Weights of a small mixture-of-experts language model, trained from scratch on English Wikipedia.
Experts: 128 experts in each of 15 layers, 32 GeGLU neurons an expert, 8 picks a token, a softmax router, a shared expert of 64 neurons.
Below are experts of layer 4 (counted from 0) of a mixture-of-experts language model. Rows are named router (the router's row for the expert), down (a neuron's output weights, with its number) and show model dimensions 0-255. Each number is 200 + 20 x the weight over its row's rms, rounded and kept within 0 to 999.
After each expert's rows: a language model's description of what the expert responds to. This comes from a sample of Wikipedia text that the model never trained on.

# expert 63
router,192,212,214,177,216,220,213,180,174,224,166,204,196,234,189,179,210,181,168,193,193,172,202,220,210,178,208,192,207,158,201,237,175,204,190,230,203,180,184,172,216,199,193,193,186,187,188,239,216,212,208,217,201,181,221,202,230,221,203,195,188,157,227,231,212,221,190,211,170,196,217,215,208,224,213,203,198,186,203,239,201,215,174,199,162,184,172,202,219,187,194,204,222,188,208,239,197,238,204,221,172,221,206,244,210,207,223,187,220,180,169,160,186,192,190,191,180,222,241,169,183,251,207,207,225,175,193,212,214,194,215,201,162,195,222,206,201,239,187,239,185,210,203,198,180,198,176,185,245,219,213,230,211,245,195,198,204,178,226,225,202,198,204,213,168,214,230,191,226,254,207,201,194,222,200,209,182,198,219,231,216,154,199,193,186,155,234,203,212,186,198,211,191,175,211,185,195,208,228,196,178,193,206,219,166,186,213,219,228,191,196,224,203,210,192,187,225,197,201,220,247,193,207,215,199,203,176,209,222,215,229,199,218,208,187,188,206,165,202,212,200,192,190,200,209,216,242,219,213,224,181,198,179,219,211,212
down0,181,207,211,191,215,189,167,187,196,192,210,215,201,196,229,218,204,134,195,202,191,193,210,192,184,182,206,228,191,159,238,216,177,200,185,197,208,193,192,186,219,176,214,206,243,168,170,198,202,172,180,182,210,191,217,199,205,217,190,204,220,178,181,175,215,187,231,180,178,204,225,162,234,189,187,197,173,208,182,175,223,213,193,190,192,194,199,240,168,193,231,157,205,198,235,205,216,212,218,177,180,164,191,183,181,188,198,214,199,236,171,218,176,200,209,201,218,203,166,206,197,224,206,196,210,187,225,214,241,217,178,181,212,207,188,222,217,230,206,210,185,167,242,171,198,199,206,188,221,206,206,222,172,199,204,153,154,185,180,187,201,188,196,212,229,207,200,202,229,210,230,183,226,208,195,189,239,160,200,204,211,209,230,187,215,236,222,207,183,176,207,208,243,191,222,212,174,196,221,205,191,198,169,232,202,199,216,210,210,190,195,209,231,187,231,210,209,184,180,197,179,171,151,199,204,216,160,185,189,195,204,164,177,167,199,187,219,214,211,158,199,171,203,224,192,178,193,221,164,193,215,194,194,224,192,203
Word endings, self, World

# expert 24
router,193,188,211,183,224,165,213,196,225,198,136,205,204,217,207,202,193,195,197,210,205,234,209,215,189,174,226,187,169,211,207,209,202,154,233,189,234,188,187,200,203,195,218,204,190,211,203,199,205,217,192,247,193,182,187,191,172,208,162,205,184,233,233,159,190,197,212,220,198,149,182,213,166,233,182,207,211,197,220,181,186,177,197,183,208,223,169,204,164,212,197,192,199,199,189,225,208,197,204,212,194,219,240,212,201,163,218,218,185,207,195,186,202,171,194,203,238,225,181,184,216,214,178,176,253,217,219,205,182,170,222,176,211,198,216,187,194,176,195,238,201,217,179,187,181,179,231,190,206,233,196,219,216,191,173,206,178,211,223,227,219,167,190,208,185,200,232,184,161,183,208,187,195,204,208,187,187,213,175,214,222,202,191,198,184,226,203,240,174,196,205,217,177,184,202,202,203,197,187,213,191,177,203,240,161,234,226,187,213,239,186,208,237,210,214,168,152,219,207,181,252,207,190,216,239,173,173,187,212,197,192,205,165,205,211,194,197,184,175,176,189,210,200,189,200,199,220,192,193,172,197,168,190,210,197,207
down0,208,177,252,178,188,179,201,201,203,253,231,200,221,216,178,192,193,214,212,177,204,171,181,209,215,197,197,203,176,198,183,197,208,184,223,193,166,195,204,173,218,203,208,212,209,190,183,223,195,190,197,199,169,215,230,182,216,180,207,205,211,212,196,200,208,216,224,173,199,179,193,204,225,240,185,185,173,167,246,215,205,187,193,215,205,194,154,220,189,200,191,173,178,222,234,219,198,189,201,225,191,205,191,173,192,203,163,190,196,203,234,204,179,197,196,163,182,215,222,185,189,187,184,209,250,220,218,158,210,188,177,201,214,196,238,216,215,212,222,197,197,190,212,155,190,182,188,208,174,201,206,236,210,207,230,196,191,190,192,193,224,162,231,236,168,219,176,196,183,237,192,210,183,225,195,182,192,206,226,195,208,142,199,197,188,180,194,217,178,156,228,211,200,193,160,184,181,178,199,229,191,203,177,196,183,209,178,191,211,214,201,139,211,167,222,222,190,208,190,232,204,197,211,209,207,217,202,201,209,172,186,219,192,217,173,203,213,242,198,233,189,203,238,207,184,205,235,215,206,239,184,180,212,197,199,170
Prefix-like word starts

# expert 38
router,186,215,198,206,187,187,215,207,186,193,176,197,164,228,173,212,180,209,216,194,177,213,196,223,213,193,192,177,190,219,178,217,237,198,192,181,195,204,205,196,211,218,202,181,234,220,200,209,205,188,220,173,209,188,220,205,222,189,226,192,169,186,195,211,180,201,212,157,177,204,201,220,217,243,219,213,199,220,174,171,241,217,199,207,220,188,234,208,230,149,215,175,201,183,193,209,183,198,229,192,206,199,220,220,197,166,210,210,232,208,190,183,193,234,195,231,204,188,213,179,183,207,208,200,207,194,193,181,192,127,186,174,179,229,176,195,190,192,196,210,189,189,225,189,215,222,206,203,257,214,164,206,191,187,206,192,202,200,187,181,138,178,245,209,189,205,166,202,180,187,216,243,210,191,241,190,201,165,183,208,190,197,197,177,186,241,167,219,190,214,202,226,195,183,210,212,230,212,216,208,233,173,185,217,199,164,211,182,176,222,209,195,197,238,200,174,214,195,198,199,186,201,203,233,209,185,171,181,202,212,200,185,187,181,189,182,203,188,206,236,157,191,227,182,191,213,186,204,191,184,147,156,218,194,182,195
down0,184,199,223,192,215,207,185,208,169,193,191,197,204,218,227,222,203,213,205,198,218,197,218,159,206,205,212,161,226,204,180,220,209,218,230,239,218,187,181,215,188,226,213,193,146,207,186,205,196,192,214,212,243,195,188,164,209,217,196,209,203,187,189,212,228,203,206,189,212,167,175,214,223,190,189,192,216,203,178,206,197,229,213,188,215,202,210,213,203,223,210,218,227,205,172,205,188,207,200,182,164,161,208,186,206,190,199,228,165,173,163,155,203,237,199,169,183,193,224,193,204,220,219,207,165,212,210,222,237,175,194,168,219,210,206,200,243,229,198,200,222,168,191,214,167,206,172,217,176,231,195,206,180,204,216,189,200,217,204,185,205,203,221,193,229,226,249,192,203,189,208,155,185,210,191,222,201,239,189,212,188,200,177,202,194,248,175,226,173,207,177,195,207,190,214,198,195,220,172,203,210,193,200,235,200,203,186,216,203,185,223,153,245,199,209,245,147,203,187,190,205,177,188,204,217,211,165,175,180,175,138,187,217,198,208,189,186,184,222,181,164,206,196,193,183,207,171,218,203,207,183,186,201,203,189,202
Letter a pieces

# expert 47
router,224,225,219,208,202,163,176,187,228,238,168,204,197,191,164,194,220,251,204,187,202,229,211,192,192,210,216,215,196,192,200,182,167,227,198,230,196,209,236,188,198,181,195,268,219,196,200,192,220,167,249,193,233,179,217,238,218,232,214,174,216,190,192,211,186,201,242,192,236,174,203,211,200,188,200,200,210,195,194,166,215,180,158,196,207,221,212,203,179,201,187,211,199,140,184,222,167,210,175,217,201,209,237,191,191,187,211,222,188,232,169,204,199,201,196,181,187,212,211,189,240,210,177,203,197,220,209,160,207,195,204,182,191,229,198,208,162,199,194,207,223,201,224,196,217,204,216,196,178,200,215,184,217,197,216,242,194,186,200,236,184,200,195,237,175,202,198,203,175,203,188,215,205,164,207,230,195,173,193,205,232,186,210,217,212,220,165,226,226,197,203,188,200,208,204,214,178,197,205,231,206,219,198,205,209,197,203,193,189,223,240,187,195,182,207,201,195,229,176,199,248,212,231,219,218,176,180,213,207,207,182,220,162,211,228,243,203,211,178,193,192,234,203,188,176,198,225,172,202,210,181,206,211,190,203,174
down0,193,245,218,189,184,224,169,224,211,178,227,195,182,204,211,191,186,189,206,218,186,214,197,184,177,228,179,214,222,234,169,198,210,193,183,181,190,164,220,177,192,189,147,209,229,210,155,187,218,205,238,224,241,193,196,202,225,199,208,182,218,204,228,184,185,235,188,218,214,194,231,188,179,168,205,195,188,187,227,195,206,226,232,227,239,226,200,209,194,154,195,188,192,180,206,208,197,194,213,213,185,178,213,179,190,186,236,194,213,175,214,199,194,195,228,212,180,186,223,205,206,187,220,192,214,185,174,208,232,216,199,239,217,208,184,205,196,235,185,227,209,227,220,206,207,226,180,175,213,187,200,203,212,215,226,166,224,221,145,212,207,192,174,195,217,161,182,212,195,213,221,183,220,207,190,231,172,199,210,186,197,243,223,234,231,202,201,184,217,215,199,160,182,193,175,175,206,212,207,220,192,226,197,182,204,198,197,226,213,193,220,221,176,182,195,197,230,250,198,178,187,196,182,190,192,206,199,213,180,212,166,201,207,205,174,252,165,186,200,245,189,190,208,207,180,209,195,190,180,230,196,191,167,187,207,185
Word-initial stems, "up"

# expert 18
router,169,179,208,199,209,207,193,245,190,200,188,196,177,223,209,198,220,203,191,168,197,162,157,182,200,176,193,171,192,184,217,188,188,193,238,211,232,181,170,207,212,221,180,208,198,200,220,204,198,210,247,225,203,173,172,231,222,221,198,213,194,215,169,196,201,225,151,199,187,213,202,220,194,229,219,236,201,193,228,195,206,216,161,198,200,204,182,175,208,192,185,175,208,204,221,228,222,223,210,189,180,168,214,210,195,207,226,183,182,216,194,242,184,192,186,183,205,204,190,213,215,216,230,193,217,202,218,226,188,191,190,194,209,175,221,231,196,198,206,191,212,250,155,172,177,222,191,187,244,230,198,221,211,200,210,171,186,160,205,191,186,189,230,160,189,166,207,209,235,193,229,182,202,186,202,220,201,200,185,217,207,188,190,181,208,211,212,230,195,160,191,202,211,178,216,209,186,207,186,188,158,157,190,214,172,189,173,179,176,190,213,208,228,183,195,173,235,180,226,212,193,170,228,192,196,194,173,201,174,196,210,217,253,199,223,211,205,167,185,197,195,213,225,193,177,188,220,217,219,207,189,209,169,183,165,229
down0,195,235,183,181,176,221,198,182,195,189,209,210,194,165,211,192,173,157,202,197,220,206,191,206,223,199,200,222,207,200,185,224,198,201,228,191,180,243,184,207,235,193,193,209,240,197,243,202,199,194,182,167,212,219,208,195,185,228,226,208,232,188,227,195,170,198,221,198,182,230,216,205,163,211,199,214,179,199,236,208,244,200,200,219,195,240,199,206,212,203,177,199,208,188,193,215,206,176,189,200,222,180,215,163,183,218,204,230,166,222,179,199,222,199,193,222,170,209,224,176,196,212,202,175,186,216,199,248,219,215,184,211,234,202,198,199,202,166,196,230,242,210,196,170,204,192,188,208,166,217,208,200,180,178,184,181,190,207,197,174,209,200,219,212,213,218,170,223,214,200,225,219,226,220,214,199,190,176,219,209,205,200,156,188,165,224,221,193,219,238,177,165,201,196,189,221,175,227,200,163,214,190,233,197,226,208,211,191,182,231,173,193,208,192,216,216,171,171,168,225,236,181,217,190,254,211,180,205,180,233,214,202,207,176,219,190,179,232,215,238,193,194,196,165,205,198,204,174,195,244,186,213,206,185,218,179
Word endings and digits

# expert 4
router,209,198,219,193,211,206,226,214,211,185,181,203,211,180,214,188,205,195,173,187,194,209,199,191,228,193,188,204,190,223,214,216,224,224,238,223,208,201,194,192,218,209,219,197,190,239,184,208,189,205,201,193,238,228,251,222,208,192,190,169,201,206,181,191,201,220,211,175,193,202,183,251,209,196,209,205,230,184,200,157,228,221,205,209,187,221,196,226,221,223,206,203,199,182,205,205,228,207,149,202,221,166,216,217,198,186,208,176,194,197,217,175,193,207,178,184,167,204,171,178,212,215,198,218,211,203,204,198,194,202,186,205,177,198,219,240,175,212,194,197,214,177,196,181,198,223,188,216,181,234,188,170,182,178,237,214,162,164,194,171,247,183,198,202,219,237,244,164,183,234,222,203,202,219,195,246,192,193,191,184,243,173,207,169,214,205,209,187,196,209,204,211,191,207,166,155,167,234,207,174,192,193,196,200,201,191,224,206,171,183,211,218,194,237,244,198,203,213,173,160,209,182,183,201,227,185,194,194,233,220,209,230,189,201,220,213,189,215,192,201,151,255,217,185,188,195,222,185,175,182,197,184,181,215,187,225
down0,220,206,193,241,175,185,182,186,158,228,181,219,146,203,186,203,182,202,248,197,172,202,240,228,199,209,206,188,206,191,183,229,198,168,199,219,217,194,185,211,221,173,196,166,204,236,209,227,216,198,174,202,227,206,218,171,152,198,182,221,171,195,231,186,223,193,171,189,160,183,201,195,208,216,195,193,203,196,169,187,217,213,180,193,196,212,224,190,191,167,204,176,175,174,185,175,182,194,229,196,215,215,206,198,206,230,199,178,164,183,202,228,196,200,231,177,203,187,235,177,220,216,212,195,216,197,210,209,204,196,206,174,187,202,208,176,186,215,204,229,174,222,207,195,176,232,182,195,221,247,203,230,245,190,189,182,217,225,198,210,197,212,215,198,237,192,215,246,194,207,177,175,217,190,219,190,238,187,216,216,181,221,224,209,196,191,172,205,216,226,216,191,197,184,204,201,210,211,204,206,183,177,175,227,200,227,227,210,187,179,168,203,193,183,208,201,192,204,199,252,203,209,189,222,169,206,171,201,205,234,191,243,198,188,189,213,212,207,225,203,217,171,172,252,205,183,231,208,215,192,183,185,220,215,227,177
Mid-word consonant pieces

# expert 55
router,242,206,225,202,194,200,222,225,184,222,247,186,202,212,156,207,194,242,167,160,214,200,202,225,193,190,171,198,214,172,181,199,209,208,241,205,217,218,203,186,220,180,184,190,204,232,186,192,217,183,207,245,209,205,212,169,200,194,209,190,191,202,180,225,189,187,267,201,226,203,219,214,187,212,236,199,184,230,203,189,212,212,179,228,203,210,194,212,188,219,177,210,198,179,197,216,194,225,179,214,201,192,204,189,237,184,245,196,216,198,157,207,203,217,172,231,224,205,230,205,164,180,225,221,192,204,232,173,223,218,194,231,232,239,189,199,227,173,187,218,183,177,250,178,167,200,213,190,198,210,195,175,228,225,204,197,212,224,208,247,198,204,179,206,187,231,187,216,168,189,201,199,187,213,203,185,249,217,220,227,209,200,212,189,194,183,191,197,209,199,204,157,193,199,223,187,198,214,217,212,210,177,201,227,180,195,219,219,181,184,238,221,192,195,226,202,215,199,215,195,169,170,189,219,203,188,193,165,208,211,168,226,168,217,200,170,205,212,181,186,178,174,213,180,185,244,205,186,213,198,193,203,203,206,188,199
down0,198,200,208,201,190,219,201,212,180,189,204,230,202,212,229,196,184,259,175,191,186,236,232,184,190,190,176,206,218,181,214,192,177,206,204,217,215,201,163,222,197,198,246,198,194,185,224,194,226,214,192,211,202,195,201,181,204,178,191,185,208,197,174,205,186,166,217,213,239,205,172,199,185,206,179,169,197,169,191,189,205,211,188,198,179,202,185,172,194,204,200,198,182,217,227,200,184,211,178,182,217,203,218,191,190,160,232,206,224,201,176,196,207,189,197,206,211,168,213,188,174,196,197,174,239,211,201,217,214,169,243,204,191,245,181,246,158,204,182,196,195,198,211,191,219,235,175,179,203,236,216,217,221,190,207,220,246,205,223,181,198,187,241,206,197,193,173,237,191,237,188,199,194,198,196,169,190,194,212,214,191,247,190,200,199,191,224,217,160,207,192,171,205,217,194,220,247,208,200,213,194,197,206,190,226,199,177,160,199,152,249,190,209,183,223,197,198,202,211,183,165,217,229,210,239,205,217,227,197,179,233,239,194,198,194,194,258,225,206,209,197,196,217,185,196,177,199,206,181,171,195,169,192,227,190,199
Coordinating conjunctions

# expert 36
router,195,216,207,185,212,219,229,226,233,208,183,163,208,196,176,192,193,248,205,169,197,206,213,187,221,202,218,243,191,226,206,203,159,199,183,225,195,250,189,206,213,212,160,171,198,167,185,220,209,204,240,190,225,191,184,223,199,179,192,198,216,204,189,200,179,190,211,166,187,193,189,213,212,198,202,173,208,215,187,181,208,185,193,177,199,213,200,239,172,155,185,229,212,220,202,189,199,248,193,183,194,180,219,218,196,208,176,193,188,219,222,214,226,221,171,204,192,266,203,181,186,166,207,201,228,199,195,194,211,165,214,188,182,217,207,228,209,230,167,199,192,200,177,196,213,220,163,214,222,211,204,203,203,226,196,179,217,211,201,179,180,238,229,174,196,197,238,236,208,218,206,166,201,220,177,195,176,215,216,203,229,183,179,223,193,200,225,171,216,188,217,213,170,204,213,194,175,224,189,217,220,188,179,196,150,211,181,200,208,204,204,173,208,220,206,204,196,208,170,188,206,221,221,231,228,170,195,220,223,193,211,221,229,226,224,212,170,212,210,216,224,219,209,180,195,205,200,184,197,202,214,175,154,234,204,230
down0,207,192,216,185,219,230,222,187,218,210,203,226,201,229,216,158,173,187,184,181,200,192,246,179,190,185,181,210,220,199,191,175,201,220,173,204,172,205,219,195,159,179,185,219,204,193,209,207,190,186,168,222,199,205,219,216,172,213,206,217,222,188,207,203,203,196,216,208,186,225,204,195,231,212,226,216,201,217,197,225,176,182,196,214,162,222,179,197,198,214,192,233,181,207,185,204,179,197,165,206,189,180,165,218,198,228,206,189,183,197,222,192,180,182,177,150,173,195,184,186,232,200,216,200,224,218,167,201,212,202,181,253,183,189,215,227,167,171,166,205,195,217,168,225,220,192,186,177,192,187,207,201,193,207,204,219,182,202,186,175,203,201,227,189,191,193,174,173,186,219,223,209,216,202,139,155,201,168,182,187,181,194,177,185,207,168,230,226,218,200,201,212,200,229,232,217,221,208,181,210,244,182,173,205,213,200,200,193,172,230,199,207,214,167,229,158,201,197,185,160,183,208,220,184,201,226,212,198,185,207,169,182,200,217,249,207,172,187,180,203,217,208,218,162,216,211,217,220,200,221,248,195,193,175,204,175
St, Val, family

# expert 21
router,186,186,230,188,167,192,215,206,256,219,172,186,193,206,221,209,179,212,245,197,203,187,229,189,187,203,210,219,179,218,217,242,173,200,242,187,164,194,176,184,223,214,171,207,197,199,188,203,190,206,185,213,218,183,214,210,167,195,187,204,201,202,174,166,210,198,205,213,186,215,199,213,221,218,224,225,213,221,207,198,205,186,159,187,212,212,214,196,197,198,215,185,184,193,210,195,150,152,197,205,197,164,229,217,193,204,239,212,208,196,185,204,222,206,196,195,179,235,206,203,211,192,207,221,208,199,249,219,200,183,230,185,172,199,206,200,138,207,176,180,151,201,202,189,174,214,224,229,214,205,229,180,209,151,196,250,189,182,218,203,204,211,227,229,185,197,191,192,209,213,198,164,198,185,202,207,205,182,232,221,228,191,189,199,193,204,186,179,204,206,215,159,181,190,214,191,165,184,209,176,228,196,164,208,182,171,197,174,186,194,245,217,183,185,232,181,182,215,190,238,155,214,190,220,227,183,202,184,212,210,220,216,180,193,214,222,195,206,218,231,207,198,203,187,171,211,223,206,180,182,196,212,178,191,190,165
down0,204,220,159,190,166,188,224,206,198,200,208,198,230,169,202,187,233,219,210,182,212,198,225,229,184,183,184,221,198,198,183,253,210,218,200,172,166,221,162,201,185,196,198,161,170,193,196,213,218,209,178,163,208,229,210,176,218,173,180,199,184,204,206,171,200,198,209,198,180,193,204,211,224,237,208,194,222,179,223,222,152,164,193,207,208,233,198,205,198,176,230,207,201,222,173,190,139,217,186,229,213,203,222,202,215,187,189,189,184,168,203,212,218,218,190,234,217,182,192,209,193,182,200,214,171,170,221,213,176,229,205,152,183,179,213,184,212,190,182,223,207,214,234,188,187,189,219,190,240,180,193,188,194,178,224,231,260,203,223,203,200,195,205,166,213,180,212,191,212,222,190,198,169,194,222,212,192,210,192,212,192,171,189,204,176,214,210,167,199,193,207,214,206,193,199,190,241,196,200,178,164,188,214,180,201,198,233,178,203,219,189,232,237,197,190,227,171,188,224,220,214,178,208,203,174,210,207,173,250,222,198,242,208,183,191,175,176,207,206,197,195,188,175,184,172,206,204,218,212,176,203,188,193,183,216,188
Pieces ce, ri, ch

# expert 52
router,192,186,207,214,187,169,212,191,186,164,180,180,187,219,203,163,192,184,191,187,186,195,222,181,175,178,224,208,175,176,227,210,219,209,199,188,170,188,181,211,193,197,173,228,205,197,198,205,233,237,213,222,217,174,158,172,176,205,205,234,201,168,182,205,190,192,222,212,246,208,190,217,197,215,221,228,197,189,179,188,216,231,207,179,192,232,203,188,198,199,193,167,196,212,208,199,224,196,201,177,162,146,219,188,214,203,190,211,218,220,189,197,181,202,177,190,202,212,168,185,201,217,207,235,199,217,196,194,168,182,212,229,189,200,210,215,165,219,189,204,212,203,194,202,194,221,214,191,218,218,237,197,182,205,208,153,186,154,206,223,208,201,206,238,172,158,191,198,191,238,189,231,198,178,224,195,192,191,186,173,245,202,158,166,195,200,190,215,205,195,223,174,209,239,206,180,221,218,176,203,196,219,176,205,199,217,183,201,159,203,205,209,206,170,223,184,212,216,225,171,206,225,178,195,158,193,212,211,240,208,219,199,196,193,193,195,190,233,198,206,169,175,174,194,173,182,170,206,231,205,240,182,184,202,237,245
down1,206,188,203,209,201,235,193,203,140,184,225,177,199,198,207,186,210,227,198,210,198,200,214,174,208,193,210,172,198,196,192,170,189,213,180,189,218,195,228,221,213,217,194,201,199,221,179,198,211,188,196,222,206,206,212,229,189,190,200,198,211,183,166,205,195,176,256,178,183,224,195,194,168,182,173,239,201,204,179,185,193,209,216,222,190,179,223,220,190,199,211,188,232,216,214,171,224,198,206,218,176,229,216,196,176,191,183,225,191,229,214,216,211,215,212,197,235,194,231,169,208,197,232,229,200,205,196,167,174,214,206,212,191,225,212,193,211,259,180,176,225,221,205,215,233,213,206,194,209,182,173,233,206,221,225,226,172,183,229,197,200,227,253,187,215,263,197,194,149,205,224,211,194,177,190,182,230,194,190,182,201,198,180,196,200,230,186,175,182,189,226,151,213,177,176,234,207,206,181,207,199,181,175,226,180,168,170,199,204,177,199,211,202,190,190,224,207,209,188,227,180,215,208,187,206,229,181,185,159,203,221,198,225,221,179,215,200,174,161,204,212,165,202,227,191,200,197,188,192,211,217,218,202,221,167,229
Capital letter starts

# expert 54
router,190,192,201,189,188,200,207,209,158,175,206,234,191,203,199,193,174,196,175,200,169,232,197,192,228,181,190,179,155,192,180,214,170,238,191,168,224,228,204,225,192,222,197,198,203,241,220,211,192,242,238,155,218,191,177,216,143,196,203,213,191,205,184,195,231,214,144,230,213,203,192,215,186,215,209,194,207,209,171,236,189,229,182,210,149,202,182,208,189,190,208,192,180,201,202,193,208,227,221,207,213,220,213,210,239,185,237,220,205,227,174,213,189,215,194,180,234,194,190,185,192,227,195,207,208,211,214,208,196,205,207,223,221,198,203,244,211,172,195,206,194,202,210,198,212,207,172,224,231,208,195,184,220,221,199,157,199,186,193,183,175,215,231,192,176,183,197,240,183,215,191,202,199,189,238,214,198,192,185,205,192,190,189,213,200,198,184,182,185,247,234,192,217,210,222,184,228,199,176,208,183,176,212,209,181,226,220,192,189,167,212,219,220,191,243,171,233,190,212,217,191,194,230,199,216,185,230,188,222,202,188,209,189,216,201,215,211,208,197,202,185,198,172,195,157,161,200,211,230,197,233,203,178,219,242,223
down0,179,216,188,193,211,211,218,204,187,196,196,154,187,173,199,201,158,182,179,198,194,178,223,183,207,160,205,195,224,225,205,198,196,200,166,205,230,190,229,183,211,211,228,224,148,191,173,198,202,215,204,173,205,189,222,222,221,239,196,201,206,186,226,183,230,178,186,219,186,236,196,194,196,170,200,184,168,210,179,175,173,180,162,212,195,176,201,220,191,183,182,209,206,167,205,191,211,226,191,193,196,174,164,228,177,234,237,232,215,211,209,237,214,187,212,173,191,209,164,192,193,183,223,159,228,197,227,182,198,200,177,194,201,180,217,195,214,205,186,170,204,222,197,213,209,173,173,207,213,176,188,185,224,199,190,205,186,207,208,181,196,200,190,226,219,184,174,207,204,201,201,202,195,185,185,212,240,191,236,216,186,165,229,185,230,203,215,189,218,205,209,187,200,175,186,226,222,190,186,189,216,200,162,191,172,211,200,220,185,192,218,224,183,179,167,204,179,214,179,214,219,243,184,212,258,177,199,215,198,183,225,204,180,168,219,219,219,160,170,200,211,182,219,225,191,223,231,225,162,217,223,216,226,186,172,206
Letter w pieces

# expert 33
router,209,228,197,195,202,180,219,195,206,195,227,191,180,177,211,209,199,189,232,180,193,196,178,221,200,214,189,193,193,204,207,200,210,230,205,181,248,187,182,194,204,197,199,188,194,201,196,202,200,219,214,184,198,211,163,209,197,229,185,220,232,203,201,226,209,195,178,182,230,173,175,153,177,226,187,231,219,214,231,208,204,193,228,208,223,200,182,194,204,216,198,165,199,154,201,241,212,194,218,210,214,186,178,183,224,216,236,208,148,222,203,170,203,222,178,195,164,221,216,195,192,199,184,182,223,177,166,228,219,168,198,168,231,186,193,197,210,161,178,194,194,212,171,190,189,187,227,200,190,206,176,236,215,217,187,185,198,181,156,204,175,203,183,241,217,200,184,173,189,208,218,195,205,182,244,252,167,185,196,198,223,246,205,221,165,201,194,194,199,184,194,173,233,201,182,195,171,225,208,222,155,187,249,225,206,185,233,200,169,193,207,201,197,191,217,173,183,247,185,191,207,194,215,198,168,173,198,187,195,180,220,233,216,194,210,215,213,200,198,212,178,203,173,185,216,208,199,191,190,191,198,173,166,204,187,165
down1,181,170,236,201,181,198,227,182,207,205,224,232,216,180,195,181,185,192,183,225,186,214,212,205,226,177,215,203,196,184,166,178,187,220,167,188,183,190,184,189,211,240,218,178,178,222,200,186,197,198,228,167,171,188,215,186,186,204,195,203,219,178,201,200,191,180,174,188,212,196,212,206,212,221,195,212,209,160,228,232,186,176,167,201,222,174,235,230,183,198,200,164,207,182,197,214,236,199,249,203,231,223,207,197,148,178,223,181,208,198,189,207,159,211,221,208,233,190,210,174,211,196,217,195,207,219,181,199,209,192,214,235,234,220,174,204,199,219,139,182,209,153,197,195,208,207,226,211,211,190,197,222,218,199,190,170,235,226,210,172,185,185,195,189,190,181,190,182,199,208,197,188,188,173,222,194,178,192,230,168,183,202,227,190,165,190,232,178,190,208,205,148,219,224,198,178,211,191,205,209,214,215,195,205,229,180,201,182,187,207,219,216,213,231,172,254,197,184,215,202,196,173,219,198,163,196,175,195,196,191,215,186,193,184,145,211,211,185,197,197,222,190,160,186,186,225,211,218,208,176,212,191,217,193,204,174
New, American, sports terms

# expert 45
router,204,213,235,194,193,237,197,210,203,207,198,149,179,205,153,181,202,200,227,183,167,203,177,226,214,227,191,188,189,215,209,175,221,182,215,215,214,200,179,227,228,187,186,199,182,180,183,177,222,218,222,210,211,197,189,242,192,187,183,200,194,181,189,188,171,162,205,171,245,191,237,183,227,206,192,147,201,221,223,208,206,199,186,197,207,224,224,204,189,193,206,189,194,204,199,222,172,216,217,216,213,186,200,217,151,217,202,215,202,192,158,193,187,221,189,200,182,207,216,214,231,172,214,195,195,196,205,200,200,198,240,203,169,188,209,188,215,216,187,186,210,242,197,155,203,172,176,239,208,193,202,245,188,158,194,166,182,208,191,178,194,184,188,209,204,203,194,189,259,206,178,207,210,199,220,223,207,216,205,235,215,216,219,223,224,225,190,222,199,206,206,225,195,199,205,184,194,250,182,151,194,197,182,221,193,215,188,184,185,203,208,220,175,224,221,205,195,203,189,185,175,205,225,221,197,162,176,197,186,192,159,211,171,190,193,200,184,234,190,193,219,206,155,184,190,187,236,213,207,192,198,151,196,198,215,191
down1,222,220,188,178,194,195,233,240,179,217,190,207,229,194,172,205,179,185,200,240,185,213,223,200,224,163,225,200,206,181,177,191,177,223,162,189,201,197,201,227,198,187,226,215,229,179,208,201,197,193,228,178,190,209,212,213,220,203,209,199,183,181,199,178,215,169,218,183,217,218,154,233,188,207,226,182,222,229,213,178,210,175,184,167,193,169,169,208,183,194,223,218,198,183,198,191,220,173,160,183,180,206,174,187,197,199,202,178,216,175,196,200,201,192,210,193,181,201,215,209,176,248,212,207,234,192,185,167,212,211,195,231,211,215,207,196,220,192,205,211,214,185,213,207,205,230,173,167,185,171,206,210,184,233,171,208,168,156,188,201,209,245,237,177,207,213,200,169,201,217,179,204,183,201,194,199,206,200,204,189,203,193,214,216,214,209,231,181,192,195,183,206,231,236,186,183,177,148,191,176,189,210,218,190,215,203,175,176,205,217,190,204,191,184,173,179,248,158,204,187,187,248,200,212,191,197,182,213,214,187,198,193,228,200,195,185,271,181,178,183,203,230,207,231,193,227,175,213,158,188,210,217,192,206,185,201
E and syllables ka, na